config.yaml
d_expert: 128
hidden_act: "swiglu"
balance_loss: 0.000742
rope_fraction: 1.0
init_std_qkv: 0.0283
init_std_down: 0.0
learning_rate: 0.00708
lr_head: 0.00694
schedule: "wsd"
max_seq_len: 256
Below are experts of layer 5 (counted from 0) of a mixture-of-experts language model. Rows are named router (the router's row for the expert), gate (a neuron's input weights, with its number), up (a neuron's input weights, with its number), down (a neuron's output weights, with its number) and show model dimensions 0-255. Each number is 128 + 24 x the weight over its row's rms, rounded and kept within 0 to 255. Numbers have three digits each.
Before each expert's rows: a language model's description of what the expert responds to; "comes before" lists some tokens at least twice as common just after its tokens as in all text. This comes from a sample of Wikipedia text that the model never trained on. Tokens count by the router's weight.

# expert 10
Sentence-level function tokens
comes before: "The ", "a ", "In ", "He ", "the ", "\n\n"
router:139109126128110114166163145116116123131118135133118115117142181151095108210115102149147159095138103108140112145145143141134100142143101144126154125079146136137171128146090139135102175118162139159174160130128120132131129172085170114128155160137182169159097142136103112123183121090112120106134151127098112115126127120160119121103130164120113111155145157187136146140117117147099159134151162116117155137128128156132122155153141126119112088157159123145120130119138164141110126148139125112116161119097084096149139099188123138098119117155139118118132168078143137124106169128118154131136159115117107103104139071129140136136142076147123085122138098092148128107142135133089164121083111135106143128131166143092131132107138089096093129112162107089124103176169159127102087107135117
gate1:144122174141188144109151139185160137113157133083108138130154140115107126146137146137154144113122081159143057152110092124129112133151111114146152112157095173146143117160153115172134121109106166143117127124119136147123094132103126111110165127114077126181148152082134112122116105092151161133136130121133157167145132105123134099152123152128108104175143127130137116106138119151082112104107103095165156152131090119124122134119119142112172165112171099153126104113103127143142105126116124150133153117115166111116088162167199137168138134101161108116133122149122144197129101116139139092113116138071075154126157136121134156141193143139110145147139134136133109110127110101110138112116105118150131169187135142104111110125111131111110133121082109124143121162148093112110115137137103
up1:167143154163113157075120134101102102162085146170131124152128094135100095141148093098116144093166133107114153167145133134115175078130136122109121132107174113069102092093103108162149151157121119159108085112128123132107142123132132128136119169125102151105101128120136129116158101173095156134081135059148113131132123104108093117110124129148137122125148117086087155152096132138101117109113106111128102125150138133093152121151135126094097140145105166135137122064107089121090119151125153139118121095130155122108106103131162143109108118122128115125153097114126160068116120124152116135113125107130125106116119124122079086127133143134118105160142180111116122137107124135133121121161163172116166088104122101130104133159132158127115117152198108175126128131118160113084119148168122
down1:103157147163134119115125116168122156154123130126127149190150111146153153131121100149145167146165129134151113160168135123114155163099114116107127120162156152138158163159120114147117141116076138147110112137116132170132137114117143121146141099145147146123097082163138086114154115138139136156113134098137111110120109128111100097092176155069158144144076108178114155175087157108141136143178121150115133122131110152165126089153131095137151174127137132108141170161168119142120141111146095141128129128134165110158132152151139077093124134155084157138135109127157150134123160152123103177131117131142098157139130113143139134150135122123112118119148133117113139154117140112128118094097158180128146118181142094081128177115092139137166138107099066111146125107108136125125058111136133
gate2:160132102135179115099183120139142155096131144159133121125118121158154121169105092098120127084110118134106127138168151127085108098099084110135133111108127116139129104115160119101126166116105070097079109109202098122127098125128150145109114127122092106149136098122136122139120158149103117101112154117145164102140102140133122127180137171126161080130174092139108112105096114089113149127115127095105133148132134125152185111133092102157124185124126133151110103144131140122153155130133125061129106128134135126129117114161141175120136139154156149120153117113132096114146100132121141130099151125145088085126192099127117138124169149134087166109095121131141143079130113124134111107162118134167106142057094146155111117144074132129093125133129142134133123115107161139129120136139114
up2:123103154145119102121129123086112128137199127101131121119129125081112181124097134145136161114111122145133127121115104102145120168087155153115129114116167173108140136136139174118075118129070147128174110121125117141135094118138151156202156087105153133107158159115125157084120124145119130126108111136127110149143176108102174136118134120148141136141111127130107123157119089173144147138132097130137145113093121152130109097080139089098129080115106129093169143106133131169158143113116131159154139139126111174128150100131124092142124177137127104121102143160082161158127134110134133124169141151154147148147088169164125096142099132176147149177124120109125130115147148111147121116109120119153169087125128123135122109125132130170168157150158124123173123180133135175129113147151136
down2:121140141155161174123146093157141139111118152103142105087152114128112112145117086156148128169130092140107077157124158104097136101116161081151134120132116109127120120176124154119137135140157135118126166133157127122078135094177154069102132158174139149125160133131128090091151117129110130106143132143180096126142148131176106141096148154079154119143086122135071109104127117091119133166146147102129122137143190128140147121136139134148093187161153147124148154137132155121119118143095118148156159125093130128104137142137075113138113144136117131117109097137128121130063104117120129136156140090175140116110183164121083141102133140137129131112122119110139137102095171116139118116098121122110156087112129138129113100074095133148176146098115101148121087128099142131127146143124103
gate3:111158132081117138080117122111143108115130140150144118140114135098070122105124124139138135126128095104108097161115123144115163174126115156104135094132116102120164087142135078154137132145096112119065126066157094178144165120154124121136132138136162150154123136143118118117147105100109125176129129143102144130134105084168127107154098149146113122129167122135119108135108127119090165144142101168191159138183162139078130144119124097154121133124072127115117133116150097130100159101139121159117161146137106097141143107135081141127108149149155131125105150113119148102126149137135150163099166132117121158155124108101177140093095105137163109108088080152116136120150138121158082105122174138137156147120122155131078162130115137093166082157102134139097119129143135121115095111143128
up3:151131126130148113133144147099145171117170101081142170156112104155128136158106118173097124098144100086150142115133131193155159088153118125130146165120110130139145114128139133112144155139114136164134128123124116122071128126107146134158122153077108143110131118068148171137127115143097153104092125136129092161101106116124121085131086136127116126133115140134143136140125122205077129148120118138151161129065107129110162097132113171154128141107140129161114115181135105116128123107137153113098170108091148136146130120164136106110113125100123149105127142114141171124115138149106121129103114135140115098149090142081106107118136129095158103147152140140144081162145157113078162115097101100122129170168137078143116137127115139188156098150114112115109132155131144143096154111086155
down3:146136164124151170154138136117082107074151167083111126125130159121147123144122134125165130121083144116129161133106091152124142142145142123104111156104114141101132188134140159109126155111150149102107097119141105111149106103138158137079108139138128145142172162161082140161178137101121137160106170125125160092086135138125099122129123127128150128132114080130127128157149119175131105116146157118134130091126171127116174148142144136102162126147165111154147133097161124116184109133129130147157072141130150150096161105090161134124111097080109111136121130115125107152119141117131107139150138141134102097111119118157123104147104133164099151101148139153100109102090130099130194164115079156128138119105124117127141085119118122123076142104110201133111156124140104172126112155142155
gate4:164143102156116107186158114125165130083122113120147124074148160151127102089125148158107106148126196173154099114142107158120115122107159138122112106137067091087118123129150099116122144114151130118169135104194170143140178101126124125110091115144113120120173101090177140141155165183091105152131119124157143121135131119134092128154135121172133143134147098125108151123118100128066152171120118117131130133103144133102098125119153094126144154156155101120097135151174136111104122130121168129180147116104137125142121105101170131137154141130108142181133127132101139130121124128130105124144116139144161117141166156128118137144128070106132126130136103120156130167140127141151109138093183141146153177096109154141100168129149113098175133139127118124129112121126122093137130140105152
up4:102114146122113150088134127107111128143166110116111166187146126127142117113132149099173147152163139150099125163089109133177132137155105122136153139140142095150116077140078108184135075131131121167124146168153154095128135123112076084112183139152116125155132175118092154137136100102097134121137145177144150105094137119102186118132132145136127168170157132145116116111143131113135130114142147093111145131149132131129130130139126106110109137100132126074126118131122145142140098109147091115079138088166143167173111103103097130137140111128135072098136109116117163134134127117102132131143148140077160142126129108124111117142156194126096110113105168143123107121136123132122152139139123111089123073184136092136148106118103171088109149145119130156107103119113156123129140108129085
down4:118078089120118134140184122123081132099128153081154140161135127137112123129153148130164103115116111129176150097116149153140149160092102142127132122086096108143153120134175136115108120130070132133139140173155085120096132124174144096124124117112169098115084163104106108087153093151133145140146127144131176127127113142081074146094156096114177114150145120146140129084109121147168186142135123117149139121150130107133141121152115134120163143127169136122115090104146112144121123122127099152147130155137113083121119116115119096096156122114136099098164102097106110123129097161120110135155154139106124151164108117098141144143139131126159160146105174126142092133168154120116145085124158127129089113160131089094167136123131134120097121141118147110152107083140193101119102120097148
gate5:155134113155147124136145091138097106103149188149108114137136143108117176122088113160155120129132131139113145145134151121119147135118117088131109122100141176137094117133137120097130103198127083157122133172138123160111140181126127116145145139152129143100157154160115160124159117125146128148113120091119109148102131148180149079177138133138141103177153149108092124092111118158141101133161152129124121146124148099132130128189129112126106161098146181137138153110151123132116144162145107136094088115119125140127165156086081149137120136151125146104194135117147102094111134089149092123149119131135148111116135096106097133112119071108127107092142127119104164103133141101140083124138114135153130190132145131158099118144073102103128143128137122142175137102102127116170153118076116
up5:162125110083164151093148118135135152106116118137110104106097121125103150092125145131114184116112130125117135144085126152121105132096163123153150154108141112131080127108145143122111130123126142123162135108124106159130121161147151129125142116086095152089136137161144179106160164112115124174141157127102119143121156117124092112115143142169065163173160092148117164181133134156132130127145154128093129186091098118174121145129157147133136182102149095115134169125159122102170133129093156154139090092131175146156160118094126105160116148156124153113143114110123120135115133136146098112114108153136177109105162120119064105129159156149146132108137103073152120174139108137123153103153133135124118159111121136153116156149103112170133175122131135128122136162129096135160115101095129
down5:115131125129143152134104144127127120084090131164136121185142146150080150109073157152105111101092112066121133098151123109119122134121121165148137120151112094064084151143132151116148102147135160131157107126137119109118121104106114126126093115129107110135120147207098125102092109125140181119055128125152153137158167155132132118139135135137125119101120101136121126143093178095126146106102116124132100141149165096099156134139097162150074151136100134123138118108119124110124150143127118151133127158154140115153149142149145124097143123123143146100158122158109144112109141107139131120141151092115144111178137180117132151102134126171168126140124076163143103138167102107117154092094117153167148054096130159146147092121138117133147153167152132106106082107145120124137115110140131

# expert 19
Inner vowel pieces
comes before: ", ", ". ", "\n", "; ", "s ", "\n\n"
router:162111104132081074137147129105092124128117110099090129108160127148094123137087096136116177095129119117105140169154135121143108147109072125100134086113149126106128115162131101164127178161085134120157124121160114163122125141122169140118178178169148135174158131108099100146109145104099131105101139127094118115143167090154104145120133148110145158157124120127161138141120088130123130124137155124106133140177158144138099182142143088106126117135096162139139115099096183148121147159127133122161126166086110129144121092134077149133149122156128082131148128127099123103116089123137107169132121128102126103137175107125093105127114109137097128108121110099156107082143117144097109151080116111099121089115147144113119189113132126118148107101142122118104100145164145126116120116161159
gate0:138174137131153134099118126163116111125145108097138150103129134155132174129117130132134130124090137110106130159170162134140111182129152121163101096102166106108141101102158136121160163121107136151120101146101164127138110122116141118123126107172103163113170137111124164145130105096168131112122142129154129144141143088098121161157120111116138132161110127109113145117090147148105160136097106185103115127163130155164080124132188137141131139090113181120115153157116148078163137127107116137124109100128129096101119122075152112106144107154151132117096118135111154131126142175162096117159110143104132134130140148169145146126141167107110123140158152135160139159159155120081140109108102181128151182071101147140157140126126148083155126101107150153136109160089075132117108157168123
up0:114094157156083134097106113127116121131139129151122122102152108112098109129144112144139125132087120096096124152143124147115084153165135123144133193180131136096168081152105164109083141131148154152135105100151126120143174142114124155137110103130158145125109114172124122087128150134128127151157164144098092117085100124149086113099104114136167139164135144169119159147148103152144146128119217149155136108101151139122122119165097160118114116091100102136142179121172119133114128134188141175111122157157113133122123101136126104110084143123125129140134145105132148181172154156094094124117167130120172122098132114086126155111133113107119116115130122118121093151087148150135161096147117113160064124101099168137100120134142111102103140138156119132135120110136101120125121133130139
down0:122101158159131127123135149132155148114128091088110119126153140133142097129129125075147118127177129135120140146138129150128147166195088124129115134131167125112145147097136135146162121116072118160155134126126106085129133087146135122132130104135103121150159133127145124132066140109139083144125114119150126162138123111163124095128107150108111124143114144086114108161145126121131161065120127143100130107121104175104165121120112123145136138119149088185136120128167107160097123171094129172131070165120113086117145114123106160129117166160122148164170123179105139128126142139156104168134149081130136108133108121091134159159136168144138084153122152119128113088125125133133153104129151134121085139129126115186106102125070106117082124143173119163111100137120167132127095130109174
gate1:152124143118150143136157142155125117084112150079142129115180123128125121155132135121122123138128089143130111147107126129093119129165100100137098147145112129146155137155143137155119136069111166120117180120122120159148076129130147117125135132153091120204132143111144165117119098153138153146114143111116140143149146093147124107165131155093125112138152152099136154103131129138126105124129089111136110160158127092117098111124135128144165172130172128157125135123127155138167096106105133176163145137068162117127095121144151128169135129113121068102093107157131123199148117143162160140116138123116107140130158143158120162134147170141115126168082125095095116105154123140110135107114115088173138193158134150107130125123093101075077139086082121114101121129165124132124132106146106
up1:145131145154149139111146140135125158149080113152145139148163114107120153132160094097152138079129145089153117121112099127126135061157151110143143154145183117129099112121098080142125143124152126122108104122121136145101132175119149148164113200119087148144076111144147108169113133158135172139086116078111092117131133109112118130091115133121152129125138101073094120172145146159108119114112102098150114120135146115110155130120143168075104131107166130141143137090133117126108123149100149116130124142161185148095107106130158190112107131136127133147132114153134169088124121138137129102073090132111123127123126124141106112107139135115102143130149164107119113145095118097135129110167170177119168148123121123112103114130087161109106120165181114132110155120095156116086123159144127
down1:163106109143156106131153129165137136174118145132077138150131141128105113164156111121134112119095168132133128153140116112143179114132105136081129139131206130133124145168138114126144147126102137154132111122108126128127116114110125120128165136118160134117140083132090143157100138152091154115131124146132097119158121179124085088090130160084165151101098111130126123137110138117118115135120129149136145120148106100139166121145128126118143130170139167124159128144158128171122159141123087104148088132149197139151066160136145119104120126136101176163112137126127130108159155139074126151146125124123070138115106100163142138130158129136115110081116137113087151127099121114132112147107137150162165145181147091101166154120104129136163136108125055122175137158139173162155129144105109
gate2:170152071135115120083156112124146152100119166130146102151121126145152114147126100125140126100119124102082144167124137141122104093108109123100097148103109119155111141062132126141103147114096065116108118102162112096125085155135176131110107123135115134143132099110137122139108160109159131174122114138112156116137126173137120134140160169118135120118153081139104125112123119095085130109111170104095129116087116156136178088127082097142106179134132137147090123153137142124133147142152101095102149147100115136156135112145115157093130034104129131121087104108130109134148133112129134141125153127151106100145158141148107141133098171151105159111121160100132119104109097146127111137122119166192148143096109165109123086129108133144113092144150132132122158141147118148180099148131153
up2:107095138147142112099115131133153150087166146123133138141127166129137160115098141144130160103098118132143140128134164080117125120071138146132105115156130127168110096127135167151092115136088111147177093096150108160128113119114093180205154113100154146146142129143111118109124157132103140136121150160105126154123141141099151132121123116162167138147114066137115120156108069162131135110150141136102152118134149128122142130095112094105140073106101107135188135082157142170156170112115145132134153125137135169155130108133143106118130187104107096144120154114159150103113119095141150110133145121160122161127114140122138114138115099171151129148129119129139151089139133156186153090132096103162158106109138150132106163147155120127148162138137148100142077134112137181100131146157148
down2:087152134150158166104130122118150128144112105133124140103172116161081111109116076124118112146135110142090087153090140116110141129137123118131154119124115099105141090180143147110145157120113133101135154122123122115046146103149116120087122134127117109126166119109126079122138121125168149112152130081151117102128142144176080101094119160109125105150118145118119110140091147111109111166127151159157140161113201144137159121148140140148085175157143139111133140094130108116103146165164117140159118107079137128136123134120100124127146106119115130105123128151141127139096142143092133122159146099150115135123165149122107149110150137124172134064145135120153169135074168109137140147135064116098166126109125111122142141090093154173131158122137112113138119088118100147148141151176092
gate3:151144082059101143123120132151113142165109119144156096118117138133094105133113158152138129128096157135102096157137165164091134147098167157100117081138120139135166086123154105138138140131099126126101105101169127113121119133133130115150109143148160164128122136115112123133118111106081144164154129132134127090127157052137122118138145142128120122147140118165111093128115117058106154133115130148151168112146171142099103146136117141116099106127075125141132113124152112123093169093156098135125137153122106143143123133118147153137090204142150115144117175115094108102145140152162119155107152155121122156137103129106121135125072099153120116126118098099121156099139120107143111113107180132117131110121110142127108193160147165113154082120089134121081111134155134164081100152109126
up3:131169116117118114128147139072108168157153081143154114145088119113093110142093124153089134107120100115147130096160130161150134119116144151129136131097122131122115110121106155129127178113138139144144148122137158103083096136139146145198157121086121125085117086122131133119122121099095157094124173139115123158148111143091145091135100105106119119140109110126108151159135138202149127138136105143136147136067103138075173061122106118135130126062116145158123116153110123096138080102108172117097150129100123152115091143133154114078117163111136126136131108111143133113109165119117138132063116144110132091118157140124119109150142139087106139161138139138138098150136132107076160140089143129124127158121157114159116139152131100165143146154128098108096137136119128112097165144131145
down3:158144158102129166159181145111070117106102099138127151128128131109175158102139115095156113100111165105182155153127079157110125103138131161100089202129142126133119134119126154137108133142098134165105141115128112155138105139115154145090125154126067148123180149115091128136177139157137132093116147135164177124160103143098150121128139140132128119122109118153132144178149117142091123115131133095104161103124146147118115131156113119087117102131155094155143094052121111119138122142134114118150127173135114128140147118123161180113116112113148085103149144139143154139142123078131106120165136120122086120090139148158142138110096130172109122140110154124123155068116103093137168148122136113130146137106121116112136116150143131100083122104113169146134118088139117149169124152144137
gate4:162105115122094124157143129118101131124126090140128114095148162184140119124141100175141159123134142167134168113153120147105101156119142155123137089155089096114153130110093086134114124109150131086105145136183124172141161083134113114087118177139094074102136106135198122122157156146107123134131076134143131109101116121128105140113140118122161142157159127146097162132110082121093148124141106122125121128112117183105104124106137099145133103155147138132109132157157081083113121148096155096139140127099108131132145113130140138169153137149118116139109137113137145120116103146109111117132100150132127125130183140120135170148150096103144133091104116148135134112164126128155110143096164123111117183072134115137106165111118131101177127167153144168140135120098111081121078135127181
up4:103116126148112140132126173093152131144194139129111182164167153128133137115138156115141124179116130162108094110104114172145110128131141112158148140123104119130119098164147108163126111114123158116141122154113179108136156168111109116097133111151126143152154121141102128122124135086148160158150194162132117110134125140079195099157105145149140131153132112133133099121157161123092163107121147110123105144162167149130113165138172088082098121099115068100133136101154150163121091101159116128119117119138132117140156142091099146088124101055102152162127122108095125112114135114153120116143126124117154127126081103139148085155145159107077094155158139148121135135117126157119115117125072124100115112166126135129125151118139121116106151154112149101111097108122144127110127112124086
down4:154059124141086138126140110141075124178129161135136100085160129155087094111135127105103083115146145111159111151094102170137130114091075179144150163102108102121162148118146127104121140114136131162100163098117122121115128123132163101122109138163130136127083127107139076111144097135120170091123129124130145123167119126119115170133127139118138144129122104140122105116120116157182155145116142093131141120143073115146151128111122140140110078126146102101139112136142169101126110139152109147112095140131159105118132118096090162112131132158123119091119133110150122149153112114139133088148109127112130149185123115132106149143157126114130140150103188135155082173115117097119121127135144107141150127152134105091143176116111142114134074149158132102099139099121202096142105121157178

# expert 25
Line breaks and numerals
comes before: ", ", "- ", ". ", "\n", "s ", "-"
router:125113107128100081148139117119121141117104103160083173123144150156104119136082090095169130150156153128150128173153129106139097108112123138108175128089131132144130110131092154140099137141123160102134112102142142146114155150141133187142144169152156120147105129104163126141139149112093114124082115111107098101174169104210098136072134158127127151151153141120113136141115100145121176115101150154100108173176118142107102152133150112113165128156127101128127090165107154160108160171113137103177139141112081120112123114130147138136130091132114095095150146117158132097126113162129114153163111127119118119125157103148121110135158115112120070070136097122140149103123141144131138154121150138077128108102164141109103156111131122116118098101136122118153120103166109108146134116118166
gate7:088152116162148119148122149115120111114108118150121141151126125172101131133097153133118115136094106119142118129093131108144122103130136132125151160111119137140143134103184104102120082123138135106108148128107102082120147166143148114154172135091173097101091116106153112117169138182092131106074096126106095142143168101107112161115134126118113138106103138107136149122138135104114113109160121115054119128119121124132071107101143160151147172119124141173092129129149118130130123150121134113145139117159166134148110148120169140143100098142146122110143139119127154159148117163109161110109097099135127094136108145148111121154092149130149146122113108075128114175134191088177176088133144162093166135092122130161142140104150159132091129113157136174121114108127111106175112075121162
up7:110138113119133124148113144117109124117121109112074168160128149127114186120072123102125122110096109128137114139152120095151083105142100098122124179079134144154099085094145150111116108090130131130109133122089136088126175119136121129120127164137158122126090094116109105102111141118159138119130160127103087126117160122128120130152148116150167126135099123120107127113139149116127090160099145084175121122164148148092111130159126098156147154104139120151165132128130135125128103160150163078188168091119120109162086143089158186129089116098176139129136129129109130124124133156108165142125113125140112154131159110156156144143156175111079130123117108107141147186141164115139191127110118108116144115111126116084105135092109127115088103102110122150129141107131103087114131121089162
down7:148127134137128106144149090131178144073151163149109129109134113132111122126140124132136150162087140112062127129096120099107146089159110146113136136142106120113110114099185125154155135141122113102138087138119120107175120130143118157116149113155163073113132132066117107132112125116120167108109140095132112158131126114166162090114135160136122141130139124138118091146170099124049126097116142115125129140107131112138151125157134108156129116111123126116166169115140155142101112092155123158132103057111166133095106172132185137112138139117121117177117099154147103148163133105103150088124113116138142126113134137148159122146104095093131106096110126152159141137124124101120137168124102093091139129130092138122111096162132157184157137109168156184115080127113142160109143148134147
gate8:159154154133101139137174141088139145146127098131106140147130120160157138089118128150168154122111117117078133169097125146088159075122132134078164125111135134143109143120109114109094135122093119096088172104135151136097136112144123147145145120081123125099131170130125152160148126082120134133128123142102075127118165088108093096076139130140123122154099144095179195132127170112121136097147178092149120113119139135138118133167151129107124136160105112116125165134121150131155121106125132133152127155085140119118171120113145133109111104139142111131146141173102139104117139151143157112130142145142054142151152151136096138160119125099108080103121120143137121137078114155130137092179146122081141087147124121146097108172099128114107158152109103095105139140110102121162085115143113
up8:090126070150112085139104104164133159116119114103149095104147123104142133158164099144102153145147129087119147126167128111135133072149132156189092097141124116107138102077134109104142153125145111134146105096096132132132111138147152158106109132136122171114101136156130148097161110175160088131154143123134138120086130123127129141110105139092131160132131142192123129138121152114093107149141111096068118128097139121124117133141108132123132122139149157154138145091121114123109136163103145138133086101115129114141090148141156127136122163166151139119129093094133114179142121104165110125141113053085190111105138136143121169103074113120153164142142179132120133144119146127167135183138142129151139087162165123126114130130127152118152104118145138157165123149125172140118101133148167
down8:120153140137109117149132112128084125108128136147161093079126156120095147120135127139108126146128097109118172150114155154087125120164110140139140099113100157165151123095111131127090088137135163172132098125130129187160186138087159139147150157116141147147122115129092146098106157147123132124138146141122173118096105149172118146152112087095149119156118157135144093126127121171141113183133086107111158154142091164158157096133093154177095130127117092112100121140146092134093131127130124144134129143126090087122125127110094112131126119094132119105136116076126115161096155106146108151116140088103140121172146136110080126098117104154170106112162100120102121116181102115135115116130139106118105122145114088089164150101116138122125132059133118164155161119123126109165105155142139
gate9:124113100136145106152157130121150121109147097152126122150095101103144122137089113152119149155139104124121137106105083171128168158120118158094152086131125131125130152122116127094116198125132108127149147117150081191131133106161155115197112123134143134163130144118144130107155123158134117132094121133138152162102107131096110111113163129150137122131157072132172152126143154123115140093135140131125136140104189126121145120124137110103133161099166208150116150116126159141150117132113199119161159111131179143168127111145141140159132116121119128112099099138162141124112123103111113169137170123095087123131149102139165093111138071122143157172126132157096080165147102128135120130120100097102096144130085151104159132169125143127135119131178125122107090098134134125134103141133122
up9:110088149087116184115141116119108131170140187118121153153162127143102168093147110127123093145137112164142107136163095118112136150098158119099142134109135130132146125150164150114128094128146128108161082113138097180144101136168105198139121075134133142173116125111156166112145113132136142107142138116094106145128129109101117131090124123118174132119094151070121137108147144147100136105119093112157132116105129118152153151101142132110107161130110170104130157106131164112138089144097125147124142091085091152175127133117129120135116112087107105121159098153117145140116121143105101109136099104114067125110131077163124115095124116142136131075100102118130112095124137093128161160124119096157138137105120121119133102127131152071136108113133129150174096130139109149147119168085085
down9:126112089111100114090118125098145116133157131144119133122121081138155162157100135130146144138167118085118116150126138136122108148148161169141121104111117124130134141131099105162193153099150120119131109076106150147121098112106109125092161100133159134154142166106135129134144164115145118125113093169131128153115147129145145139150129134122114161123180125127134130137110153130134148141112134085181158142096136127155102149152154114149160152099109148167125099150137060137150151152124117148108149150184131105127137135174150169140097072175107113107111126103131094105096153131160074146128148077157134123101084108107129143135133139088088146148080144106132117117121142103155113120132096126168136120123110151120076194135119126128112141120185116119102155106146170120146169156122122
gate10:125135143148133163113154150132166121116099153124113127162128111143132114157117118126114158099106186181144107161142107159144144060132159138164142138063128135139122083114131053163118123096106136125105140091149155134176132167134108113137135135123099150130128145107138149174141121082115110129132146110119127086124138157102138121118155163158091133153185145158120129135094120111077128111110103145133144124165149089131113069159123094116104102132103113137095099134107104130147144112120145155088164121135118106123157124136164134179143116126132147078148159132131109098139107139099140132132124161096092095126086092150116106081155153147116111126131115137113156150110166136123123121086083114139133151150146157134114179096145097138183141119121133125155129136117145113089145121134124
up10:136107076102121144153137166138134114147088124150147114147114088118180120150093109116128137146115139116130097104134145172139152087161135143200117168136115113131151123099143150104152150126131148169078144089150183135150172133126152112132099163115141173131159125105138122183168132148131130116115107107122146095109100141114100124104127145163111122139125148089127121056111145105161139126138115123191146135134125099138137111119136114167165098147113088124134143151120121168104124091098139117121153128148110144155172139122145146158112106155129119088146166108119117088116161141101151138102134156106113115120047103145100150131134121176125115143161153130112134140092145104109094128108123106121161164134145138139161149114158085117156114125102082125119124099126144114108121172146124
down10:131085168107096106167098208135112116183130137139126115137162096157202089119118132120162138143105129126105096092145113094136144104154133093171154143082073159128091134127140124161140113115126132100085130103156125159077134153151126104117134112076126147141105080124119190132103139130179094138124110141152129155097125151110087162137116132134093102121099120137147141106134159097152095144124117116131104127110167111118134083130138118158135141097139102133112168116131107088131125091172109133107101111133095147156106129163099157137110098102105116162127106115145078139126146137144102120177139117138117121108100119122127127167129111140137134151094135108155165081102130106133130144123124151089113122124135148111153121150144139118153136169100106146154159095124131133138144141143147
gate11:148143158156135165173165122125152107118098110113087152108154147176136124164093118141153147108069129123157055129146135099144143142124111105079130131138133161140158183148144136148175117127118140138136138151181154127148146141129137196131129098144130105134072144095152112160131163116108164105124142130166167077149112100111136096141060083134165114088140139099147105133159157121174106136133122143136117147134102154138109096113128142093126146135156122126155122116103142109122142117088105117150105128138160123126128141112120131092144147100112164147128168144110105143103129112158155110139174119129143142130138091149132120162158114131121128149173119147135149129148151104136118114132155118118139133123099149154135152112103155197084165106129146101146115120151141121153099120096093
up11:145103102143142098134139130128116101104118129139182166185116115132085144111171144101127060110094105125121096140139110150158145137101098140146134152122151137147068155095138137111144137129122153126182150152133134124134158103147156151149102124127091155124103134114120129155127181145114096163109153135168118144116164096153103123100146132129083167097095149102116155139136132152121153138164117131137110111114134101169085159099150150115150092116168154116109148157148113139160109109140129129143154141105155136128174150121095151170157171154152143067144154131125106114135130158136126109092152104120148166187140161104130123144119133124109099170119130154110129166132142147090130113130155157103158112169134135100153118113142135126137133093097165123150152150174107092134151106156107
down11:153102147111131144093115157146135143139104115105105119180118143110178125131104073135166166145120148110151126101173152105162109192134076113167108124112097184099119120098108152081137134109155165157110149097101134124135133134088150139119152146107110139128128133155119144137135114162139118097099113106148144145136116118128115137074126132128089117162157102147130134146132143136118164170112113120131102142094090086103102125132136128143123174149099141113126103152122166113127125098099090126121097142138116152110150174153101114158154104156105101111159159141138153105130104104132129066135157186139167161129154159113128145110128147122087163130127121160095111151107151133144160121154098126106130108112136140078129147120153121114095137156131156147126104140126184104097127150070110